python train.py --num_hidden_layers=14 --hidden_size=96 --n_experts=64 --experts_per_token=3 --d_expert=48 --d_shared_expert=0 --hidden_act="squared_relu" --moe_layers=[0, 1, 2, 3, 4, 5, 6, 7, 8, 9, 10, 11, 12, 13] --router_score="softmax" --normalize_top_k=true --routed_scale=1.5 --balance_loss=0.00214 --balance_bias=false --init_std_router=0.00669 --lr_router=0.000736 --vocab_size=2048 --norm="rmsnorm" --norm_eps=1e-06 --tie_word_embeddings="early" --optimizer="soap_variant" --learning_rate=0.00676 --batch_tokens=[32768, 65536, 131072] --max_seq_len=768 --train_tokens=261500000 --max_steps=5518 --dataset="wikipedia_en"
Below are experts of layer 8 (counted from 0) of a mixture-of-experts language model. Rows are named router (the router's row for the expert), up (a neuron's input weights, with its number), down (a neuron's output weights, with its number) and show model dimensions 0-95. Each number is 128 + 32 x the weight over its row's rms, rounded and kept within 0 to 255. Numbers have three digits each.
After each expert's rows: "comes before" lists some tokens at least twice as common just after its tokens as in all text; "mostly gets" lists some tokens that are sent to it at least half of the time. This comes from a sample of Wikipedia text that the model never trained on. Tokens count by the router's weight.

# expert 1
router:104070157084096076140145086101087156143086173169121145125148139103089115172109140121152112194100133090118130163148074165076199174066110162161122122124082091150064127122190130176099131100068125082161115158114164147158137129103092107150081127160078090115123137113152140184138128126120127139
up0:141117164128119132129081089132110083127167116159107189160140125124141078130203101106166139116134061119138103101080109160144184105060057136129116125113112138123114147182130122117144151171063093115100149121121102167155091064151101116086058142158141130195167115144116153064151141152142160178
down0:140073198128057122087112156108101102151095139100133108156134176116105099122083131147131173139151135196134085094093154136133149133098141165151068123166123122084120059156106080145172121144135104176136074121116091187141068096201101141132146132151108118161155201104095145108129144119077156122
comes before: " of", ",", ".", " in", " and", " to"
mostly gets: " one", "resident", " people", " number", " members", " years"

# expert 7
router:167109109124155205173169081123100101088123129119153105255123146143086118135095141138145121126133124159130152118138069123100076101108132162129174180157115207152144089102104074103156110137123169124145111172111156149096152147134064164136159132165187152109114109158148147120139110169158138127
up0:176142094107137158133132185154169142110137143134141175202166131160141096111149092131157123156156114130099131126144063084124164141130048115157181123168143201108113158101148110115096181110122094130111151144150087135058128181128103131163152124094074102119069173170137173174169132142125072160
down0:116101170052091157122078084168114113133131083127160130145136082062177125090134133119122163090118093128163106130083175109120115168168094127098173134124162146113110087132091081092093167147162070112118163134133083118173181185146157112153154100140128065149096152102125161153099060176145096112
comes before: "i", "a", ",", "z", " (", "k"
mostly gets: "sk", "au", "ler", "han", "ö", "ü"

# expert 56
router:129143107150112117131135155137096102126133122092189109127178092169155179182087173111066089140117093187084169114105115148157133113132162143108088123149167148172081107082132125170088143114099181080108079109115141091063083120137158175121095170163106147078110132089099123172138155084080092171
up0:137160117217093115123097071077158160143141098117139110150107168134170108139072126121131162102163141070119119145090060148150091198157142107125134145117112108116132168140128148128134174055113143132137183114100161102105149115102101197111164108129075102154138148229094139121143143169082103131
down0:119123115143119143125111083171202159106074146134126121088124100097164077125109133072127151133176154156144163152138095039143090165128116215126135189127146104156115104088166153113126116121122090134133144130169200179129145085127131136148151104133098184114125181151080136092112093199095147087
comes before: "–", " |", ",", ")\n", ".S", ":"
mostly gets: " U", "20", "08", "06", "09", "07"

# expert 11
router:179127133141168071074083112174039182091128109092100103071101112129160101136164110093102119116100060091152130086147098162154076074143104124133107170095174142114114161136180105155107099142107099157130083081088109087153114168118111152144142133165157072110085094138121128111122097106135163098
up0:135163108106112157085158141130104139131161160107094152160109109108113145107147077167057115089113123190148134065154122131114140086175120109121115147139085133155121126124143125148176022111145074191137159165134068086183140148121129104129107208123211137130139124163116133184113158157132114161
down0:177177140174122084102107130090134085100092120152127146159164180101105104148205137182076096118096114107123112122092153208111116159116121166112107103136100156153138089133112121174086146158136088126099100160166108121131089132123093191091151074170107120181170112146157088117069162081148100085
comes before: ":", "-", "ation", "\n", "=", " by"
mostly gets: " Location", " Born", " Total", " medal", " •", " Country"

# expert 26
router:124079092132158091117132075107131131135161167152198124145134108096143138174128104149144103119102164050157171127099123123109158186100140180114093133151080105133067179067215100147101138097114136071076146099145140169175125115112146118131120116073151137156135107115164179107103121161131190093
up0:128089168163121119121127123143138128105135157108119029111124110110165102143124161187107148091097092113136112158159135145100135119121128121131128123121140151071076136150149115157175139193081089142179206126166145189157133150157135082126072156167132180073121112179055093169138156062107124133
down0:160173132087106158155131075120209105106065124142167076080143047101123114171099141124165057110126082152107148103128169118113103160104161147156146140166093143121157161113140100094151153176170160145100101161184173161175176110129132128169151096112124161086132084123138173156166127126088134133
comes before: ",", " |", " of", " (", "==\n", " in"
mostly gets: " album", "istory", " Award", "ions", "itions", " Cup"

# expert 17
router:097071112176105114111119128104145055121104081083109103131166156102090128104095184121102217143129105087129191120139143128192132118132161147087136179181094081098080096133157121158108132115146101163101172115167164167136136161119145164083108115113063170132087144100142171161080124139104111109
up0:148118129065163140131134129079125075201154114150167160139144091087141168176076138193178104143138092114109081123085139129151148125079116078155162132165114098174147178111117121072078158192109088104142094100125126049127178119113165111074121141140108141127146105142119151094096182106133162139
down0:090119132085114167122136196147137063109098121046132096084118132160150133141105168093124153135097055111110158134142120129103095121136085079138099079161141136074122146143152136162125106060144120117097142113117160143131146159160140098156133134138134159142092099167150164090101047108127211043
comes before: " ", " —", " N", " —;", " −", " +"
mostly gets: " —;", " |", ";", "|", ");", "):"

# expert 30
router:085116134142160130065183111091111080084101146094064159085167097186144153182153141111099178144162130138149113152128110133152082091153111189094066145087178122128106160129160150166107144086116125142148117108109129092147104178076103158130110105167138081136087143139176062117160085152091165132
up0:104142236167094143145140190144066069137130116171154120231103132134122116127087150141136103120133101077085125112102123139153127134130119142139089151102118116194147121105114159108178135086126140124079155105107134103169079167168166173132138176064107131121085138084130143137122175147079134105
down0:102088172112157129159144106126141142149235126169125117110095110069132104080097123210160147136135151063141128133160091089117102143146136103139076153141162135128144143057147099156104154163128140143153125097168147138143097097161151093150174109099083143186179080123097092140186136104082171123
comes before: " (", " |", ")", "°", ")\n", "W"
mostly gets: " km", "″N", "°N", " mi", "″", " ft"

# expert 63
router:134102192126150134161133157155152166126064101110119101064156118146116152143055173090153169195115127152097135117142118171175120092107144131066110101185143145106103107140121100165124147138111159173129128127118167171156111131072142180143077120179081142085111150070120162186095080137090080129
up0:159152147101149166182144092074125140146056122134145146120141119151105183179182125115136158137107107149095153096107170065101107129152146082142099067130064155192146130070100135139164113075126152062105188156109106124118150094160141145157098192110123155076130160164132121123140082151165103096
down0:136129158138192117143096132142130149174086159135119111122158154191090191122091146137112128156142097159126173155148176179132135106201116117097100158107144134123149129087074164154119059134080115073141124201092094158063129101132097136085125154151075140076110129166106111143158114131050096147
comes before: " the", " a", " ", " his", " an", " her"
mostly gets: " received", " served", " won", " took", " join", " played"

# expert 43
router:109118137183142117120098065100129157154102140167148139116142153169124156133159116111166108085101114041092151138111121121111186120129143165122068139096098160139190143200139129168115123185088113137147112168070158170164124126160156139128155070107069135153063100163088144212133115138154114115
up0:137080151118122107163122083145158206128176114093130158115155132131053120171199103148163161088131162155116122066115096136135114124135119172142145119130170114155173123190175133143098126150125165105167060080186150123148067168064114136098131111110149139085127134164116097123150107125136096053
down0:188137112085110144120110088089133144139134119139175115092089149136123104175087152140177120121059183120147173113140128171155130115096169229134112147137110056164099144071160119129163170106091089128142143198157121132130132157114195139117195087100143123143119138155137095099088103125072142099
comes before: "ed", "ing", "s", " of", "er", "ers"
mostly gets: " sign", " develop", " design", " produc", " report", " form"

# expert 27
router:120088132147203053140166130150152165119127100126135135134135098123129137140103174209130113102101105081123099173132095139169068127187200155145081165147151130111112107109174149163098181185089112135085080146135131131139126111115194165172082138098073149116128139121146090185124167128093131124
up0:164137126099152185096127136136111182080128145114111149154103143128156125106081067130122178153141134143170159149115098127149066129111105112098109190077095146124192181129128079138133116093100082149122113103076137167184143103158144054122185110125051132159127110122103133074135210116130084137
down0:086137130154143151188122104100148175151155098113146157102082133090125169102097150101103154150153120149122097172160085106193124043130151154105106139100144128092092117139174073148067147140133132124134093124105157096119110135153161051055148112113151106093083089115087088161151132063085160079
comes before: "A", " |", "C", "L", "R", "N"
mostly gets: "US", "RA", " USA", "&", "X", "U"

# expert 38
router:185123117141086123134121147174165118081128099160125231118141137146139121133096163127133135067161153162130141133124094089103105128167073120151133095171165093133073175134181155159095130050078153150193089102131174116104116112096133161158082149163095132116105177187114129150116161116103174119
up0:114114106133121133149054136084161134165099140119068144193188098075086151063131121122217128081161168169152175062103150133192134154138111154111144124173117150093126164127159128122107144166107162129119109099118132083123095096107133131140181168080128116142157085098139141185118138181092124112
down0:183154104131160146154132100151089108137153141133139127096075073078097148149105180101076138114118141092086126103155034092109149095133145138124079116152152119165127107151191135094142125166165129138148135125106102133101127113162113108074036141129101146147108206105120156139167128189151087055
comes before: " |", ".", "–", "0", "%", ";"
mostly gets: "6", "5", "8", "7", "9", "50"

# expert 0
router:123128178149128171166120101199087138153113093139132089150090076135107116139103151158126158106143130140111187193127209155135080140117145167138119159154145054087069140104151166075159136144144083149146113118137143124131137177067057122177125140100095108109160143092112145157133143086115063168
up0:103136078192109157108226144167132116129169131109125209167080145128090151168078093067142123134144100092154134114137133117143101132101101156081123170134140113119121137094107107137122104123166139053094135083162154199085125164146094120190128178070141151095109137122158094120173135089140137120
down0:133140157144148108095111113089074126118145170118100146149105084129107156051080089115115145089125156127123066124160084144124172108159139116143096118169134123127089141124074055184111093163142082123113137055173149148163146121147086027111084085108098159117075150121108105142108086154119131089
comes before: " The", " He", " In", " It", "==", " This"
mostly gets: "\".", ".\"", ".\n\n", ").", ").\n\n", " ===\n"

# expert 31
router:131156158108056166118138177166137090162140155113144163105118145143142100065129130051159144099156067129077160155088077144146157152117153130160131081144133128080113115098116124103136175132150123131090108095148163117156083175089090125130158172189170157096160130109174132129129116166132056209
up0:158112176091102149126123143107093121074159118084148081113134128125148130164107093125162063151104124109170078187130180097123172117140100157082157124134139157156147132106077108159146162154148138163168132126092201119136192119154130116134112142089164149068126086188176148164087168169094094056
down0:124092131085093110098153115114151144091189131079072058099107126100125069087132148101133070118101137160129135143088077139151132133165041070186176092121134102086117117165112115121174175161169129087097136115101157114081166169073079133135140119139095125074113142120149141176135140123093130096
comes before: " the", " ", " a", "stit", " his", "ternational"
mostly gets: " in", "In", "On", " On", " near", " during"

# expert 39
router:131100144134082164123129087107146156231088207185100164125076093107088120146111124141168194150112149153160168112088094145103227121164147095131131099111087148123140177099180117123195109097151094100134127160125126144127075083159164153139135145110122127146159098142119143119107112093143108127
up0:080144147117108117174137165139077121140070132145236132156141158129127127138142126126139132158148099132077150181155185138101137082087113083146179078070116150130149121185136106088105144111137084125172125149089166140086102148091174077123160124065163137163138140107080119069082119090142151144
down0:111099136171133126113115107168131117182158123168142097171076090123164144110091113166155111192160138191166098094102101203165106117104131131144063084107209093169120114051091144138117123163148134093140097127112181110149113150088157117179135130136066106081171130079135158150112138130155119115
comes before: " the", " a", " to", " that", " it", " he"
mostly gets: " have", " would", " could", " because", " where", " said"

# expert 41
router:176159121151130105173128145077128103084105075135097163154148141128138112093125148107145182133191167112067134169133106135145098099201158101109174062145136092137109119172188157170095099108129168140157104086085118115048114105098152144159142137080091131152089173125166134099124138079111151072
up0:126133128156105115064135118088153170133154150190093093140086140123137179126079143107122086108187100086059152083113209128156120134144110121149132153100177102113114074054131166170102131169125124137060089159114151169121106118172135088118211105148125149089128130095102102141157137152151163129
down0:139143129100145084116146073155116211136197106201116122114112133120084138095145110145116126113086113117088147102191152134165084144143104149148096195078096137129050104118106092123081048172108161121121128134114096119148123141079140109161128090102116125063098137154089150162081081165110115114
comes before: " |", "0", "1", "2", " ", "3"
mostly gets: "',", "#", "′", "°", "–", " −"

# expert 29
router:100100154083107122103070135175108095126076172115129109114060083143076153114129126078161192174129146173111189133138088163147183173152136153154107092140160189134118144073155114162146082103173142142087205125159104140091093108101160123106140198135144130141106094121165124157164114124147125130
up0:139128072139109161167099118073170185139146063128123126110130100160135134121119123114143172137135152133163076145080074126116099168131084142131186148124048114182102084128117129071165156183133113137100097143097135146091142111083176139188172130145104160121078194132102068090088149157124107100
down0:135164110146128133179146133094212083143129159108115110101159146069051151163139161126148128166155156105136088134157102133158129143158083056118194118119115119115090092109116084135094171174130093148153177132149111142118133076151121146104117167180131122084019127142117091078093121133155134149
comes before: " the", " a", " ", " his", " an", " be"
mostly gets: " at", " After", " during", " would", " after", " to"

# expert 8
router:135099124145100163179141053133151084113121153172115109247122114091124063166092167154056094120100149121130141148102078098141098125101149156131137076157170116131098148103138125084141136139086134116110135106166153179172141086120077130129113100085134090123184099125111183135147138163143108077
up0:119154132117105210209143121122108171157100125123142197140113087070130153177152028087132107160160103123107115098135123141071142150069120099089087150091115109148140136151147113143109118101146127115149152130166213130092144134149104106131081094148127129066138108168128065129110175146129087142
down0:159172096096102163108173112115174172108114088146089131121127201051064073145149100134150176144156107124119079135175114147136151106123162141153137156127148168121097139083211133223127116089169119137134132158142099115113173149096110103117112173116090083082117171119145088153120172127140102121
comes before: ",", " |", " (", "'s", "\n", " B"
mostly gets: "ford", " John", " William", " David", " George", " James"

# expert 4
router:158126084115148146151109184072083104113058104164106194107171105144178176130157167114097180137125152138164122093188117160117148113145123093115099074108144093140121097169119141141073114122119142123113103151140168143123133141118186165174056093125086159131103181156169109163127086194107139083
up0:225133092124104129142119149120132134186162103104152079130133141147123151076060086153107117114120103098072125108119125099117156139132125104074175100136069094164128114086076137159130168176046140121186180111101168146120166126107180097150128183111138162148156094159165123162156086118095109131
down0:145135092103121169125123177136114073136104141095117151148130145117153154065092098125166118120187136164137132108146060083196109073108155142120139151106124069158088127089129144134126138121179164079198111149093139147056108183151151114139071116110143170176137185145144091173176153164175136123
comes before: " |", "0", "1", " |\n", "2", "3"
mostly gets: " −", " $", " +", "%", " "

# expert 33
router:046101118142121136122155171093119167124076085076158174161113125086165137097114151137122126142130097170129130186109099186103103148079175147092075117147138125083105188144152086179114163146087091138159132105134131176167124095113180149167114080078149199163152151122128143171108153086118130100
up0:181077112148076129092096080110140178094116086097121151142146124154160160157129064171095124100049096147180144141082137087075168162163145063149100146143123124108159149079126148105117100122133118094152155172127165170170133112109106129096174112098112091105055125138134149151186131143065105132
down0:136121152155161157116088077144143110105094116127101082065133104139092158177096176134184163138095193127119170130123064059158089122174069148164171157107130141137067064130162179124179160109189155110150110162122167129129113119130193104106138142131135118102103156172094144114173139138098119134
comes before: "|", "-", " ", "|---|---|---|---", "|---|---", "The"
mostly gets: " |\n", ".\n", ")\n", "|---|---|---|---", "==\n\n", "==\n"

# expert 9
router:129153149102116120163161147101142146099131116107083127170071093176166174115088060176082096117134081155119148089161086080086139119075085146123164130118156072120175081118117128070163146158107104180154146157077133157116145131140144153102084086152111188097085163106121076113108085119090097147
up0:150097127148120083138138129130163143121150169100125120192111123126118090155146133099182136192174103114117107184144157113103149119137115142049111130093120128115089129108065118102125154102115080149155137164162119092127189113236145090120110143122156149109040137146116144149209098179112122078
down0:118103108179156127141144103112173073159108124155141088114111147111128086199087115125121153157122139093135133096101070100120136123126146113038078201149179132189067085136168121139169127065146136116126147140129166113134151081107087138127122111063124137111086084106116187115163111146069087098
comes before: "a", "i", "h", "am", "ad", "ar"
mostly gets: "aj", " Gr", " gr", " Ab", "ah", " Sh"

# expert 60
router:177127150167099164127079143133110136088114076088073142085080100088163145140167155115118082196132107091145159160045122182142094060139162131104122132147151121118121127137206145134106111160129093131073184051120102145144122118115101165079093098125140148146106128124133138158156146106147105063
up0:164103123094148100119126084144180143127146160146135147085117150135230130117121201074077111050150108109147115105127088121125133175100140082141103125147087080101152171081105051083094070121152133120153120120138130157129126070148100089086134076105111126168123139150120134137166168131094078158
down0:177115158049129122115073079170158195097115131131137158129158125131122115128126150121090151102052126118103149105079113110196155117110144140100152179102122139099136119146128140138151080138105162152147094144109142109156155106057083109168155132109096190190095197131156123102127084142102043142
comes before: "-", " |", " ", " P", " D", " S"
mostly gets: " •", "See", ";\n", " Born", "\n", "===\n\n"

# expert 44
router:124139099108179131141118049133151120201176133163100121063140157088137083139136119105149138056118116162141144089124127148082151140059120135149121141169121152114167157156124109087091160176131140138165125092133149174143156150126129092166132096150139114192167157151072082191117121143165217119
up0:133147121109093188099150096093157133222084069098095083169106122126093141095086161118129113097100141073197137117134114132164100102160084135093138161127108141138114191182125047178110112153095078124166143145106103095123171143107136137105119154148109118164091113117167073131086145098146160165
down0:132142143122114172141115153074145163108110116136205015112116053112139124062146163176168152153163127097152173124155098119115090178136125118186119129101103130136135130126113101161080127163147189139151130111163126089076199072121158117150141105122128111117179138170110151105188138134124105146
comes before: "s", "ic", "ical", "ics", "ist", " of"
mostly gets: "echn", " art", "istor", "osp", "olog", " system"

# expert 50
router:110100133103153122113146173151144108119108159129171091146185083061154151159096131099122200117102133119062133146164105136153116123088144158120116111175172073169071091071166169188172140158100114134170131119086153077160100121168090124139122073119127173127110174104077132167148101136098084104
up0:156125123089122143128122114131134165105167135086143129182134112159133173156125125136063100102162137181096167158152103144137158184094105090183109177164058143115152189087142123162101149127083151160187135110172197148122162127130102133160101161062143135166135081062174115147146165128073152134
down0:132130102055182150141120125098154121168124199041135086164134123129143163165093169090182153076079094115062144121127094124124104157121124183136136184147111138144102128147106154158132181095076178196144117138125157088147157145162173187096109141144120172109099167115128096148147118099126150120
comes before: " ", ",", "–", ")", "\n", ")\n"
mostly gets: " November", " September", " October", " April", " June", " July"

# expert 34
router:175165132097145123171083169178119099131198166086153137129148133172140115078123115130108164150144166167081143166165191117097092091164096059112157108126089090161103150117118144153129082154075099051167103124104124143130116162079161161091139114114114156137172163157176162142118102131107064126
up0:135176122145063096129174169124173129117145142176096112180068182149128145201105170152059091155142176135107108217188076163065155133142101147077122100180136134119117125131096163090136113131111061122099158141098144168127099124115119097095136140170135128126115091132101154132148121138126110166
down0:123140144176147137193087186086157133168138082137108150141192114118146118150097163134145150160158176157184103108199145171086079144113118078105118097163104142147085164129138191131066068108138129126149123143178118146147173087124110184159092132115129121089165172106115136141104078122082143079
comes before: "20", "19", "18", "17", "10", "15"
mostly gets: "19", "20", " ", "18", "°N", "born"

# expert 52
router:120089162135133138143113168150140111164136072165102151084099165144098118115080140092151172158138134142087173148128074159091143140185105167062073116130128173116060156080131061141165113176146113162117088111110147146165090135151167161103095073173100139109124172091164101125114085156103067136
up0:118155066107130115141160117149130172165129087155120150156153161089112106115127138147211156160129101101159158105120129160096197154114113108142127132086090079147103108118079192125183137169163144122121133187068139104148046122117084138082158123129138150131091200146088138077135085131125194113
down0:104074184079180130096121147099093109154115161104103123065119146095145073140103127100147104113154127116057187144171083093126141115108180142141138155144118155172159134133209103153163129158120120202094080112142077145112112124164053130146123109158120130113138161132096138095098090203101118100
comes before: " in", " by", " the", " to", " a", " on"
mostly gets: " located", " born", " built", " used", " based", " along"

# expert 49
router:083117144120126091168161174134121147150126083131067144090111103123150125113057154104151141172118110155103158140113106141174185089107171178073149112175110130153111089155159066146120088144148088140180127182114141129178129108091188187099106106138119123108136134087163163194095144072082120172
up0:117134136147102170121144125162142102168147115135096136159095163114133117105164086113120080156109080167106161163149108202160130144144182147200089108145095090173167190135205128190108111094148085180111143155140087160139136050172141102084111158130172133153123107169134069149151123110134141156
down0:011187187116138086096114100078157155107118141146110153130131188085151076143148165129132116163132183181114107166146167155170097107094143172129100141116150140170160145124166117091163064139110115167159086128120128074172126068141132194115133167106169113136145108152134150156126104140123125135
comes before: " the", " \"", " a", " be", " f", " m"
mostly gets: " him", " said", " by", " to", " with", " their"

# expert 48
router:151159150147104144114146178157151136108146135090153168134122089086163139101107114215163167124154184166130125162166118155118128157151156171090109091164170096086163151121134079077107126131083088087101123105117168136132125140093161167080137154119137065128172127172200113162117172056125130189
up0:139110146125197150159108094093131100148163149094093100079153169135179143097162136178076186132149123093126102160066117158185115099200099106174110126117167154130094159099141145155113125158108142131116102089110086115130149196132112150122135123101074121126089082135180101083051082157164150148
down0:123136169150136090156158132105104118125127090153120118057162130105138105179164104145155099157114196159125133105167096131092109172135150192168102109132122081150086177140155148046185096137126101154145109124140120124121100182164074093163134103105063110113159168150142175123087157091166105204
comes before: "==", "The", "S", "A", "===", "P"
mostly gets: " \"", "\n\n", ".\n\n", ")\n\n", "=", " =\n\n"

# expert 16
router:190103134150180135112140079108107122173104133120125076096096114087137108143102077138106171152126099144119067140141110060112127125120132163106095153095202183124145144098150074122127081148139139148140114076142165138178153102107094174089143081168145074192111115128182126160077111156137140054
up0:191172113131106103076117105124165103089145142146130129132154088101117159144161083137120138084114172118073034056121145103144133138097098066151099134091138146100100153103121099166106136080107158132162215162107155115139133169122137105130108061119106115125152157188131124143105106044115146166
down0:107137062110133152101154122171102139072131094135091083113124166143116128120134166164128098140101126092065103085099099164106107092077130133099131130080106113090170131093123095130153105130156116158078122198151108107121122042086132141115126091020101082165121094114150156095175140121106083088
comes before: "\n", " (", ",", "us", "a", "\n\n"
mostly gets: " species", "ician", "ae", " Location", " medal", "amily"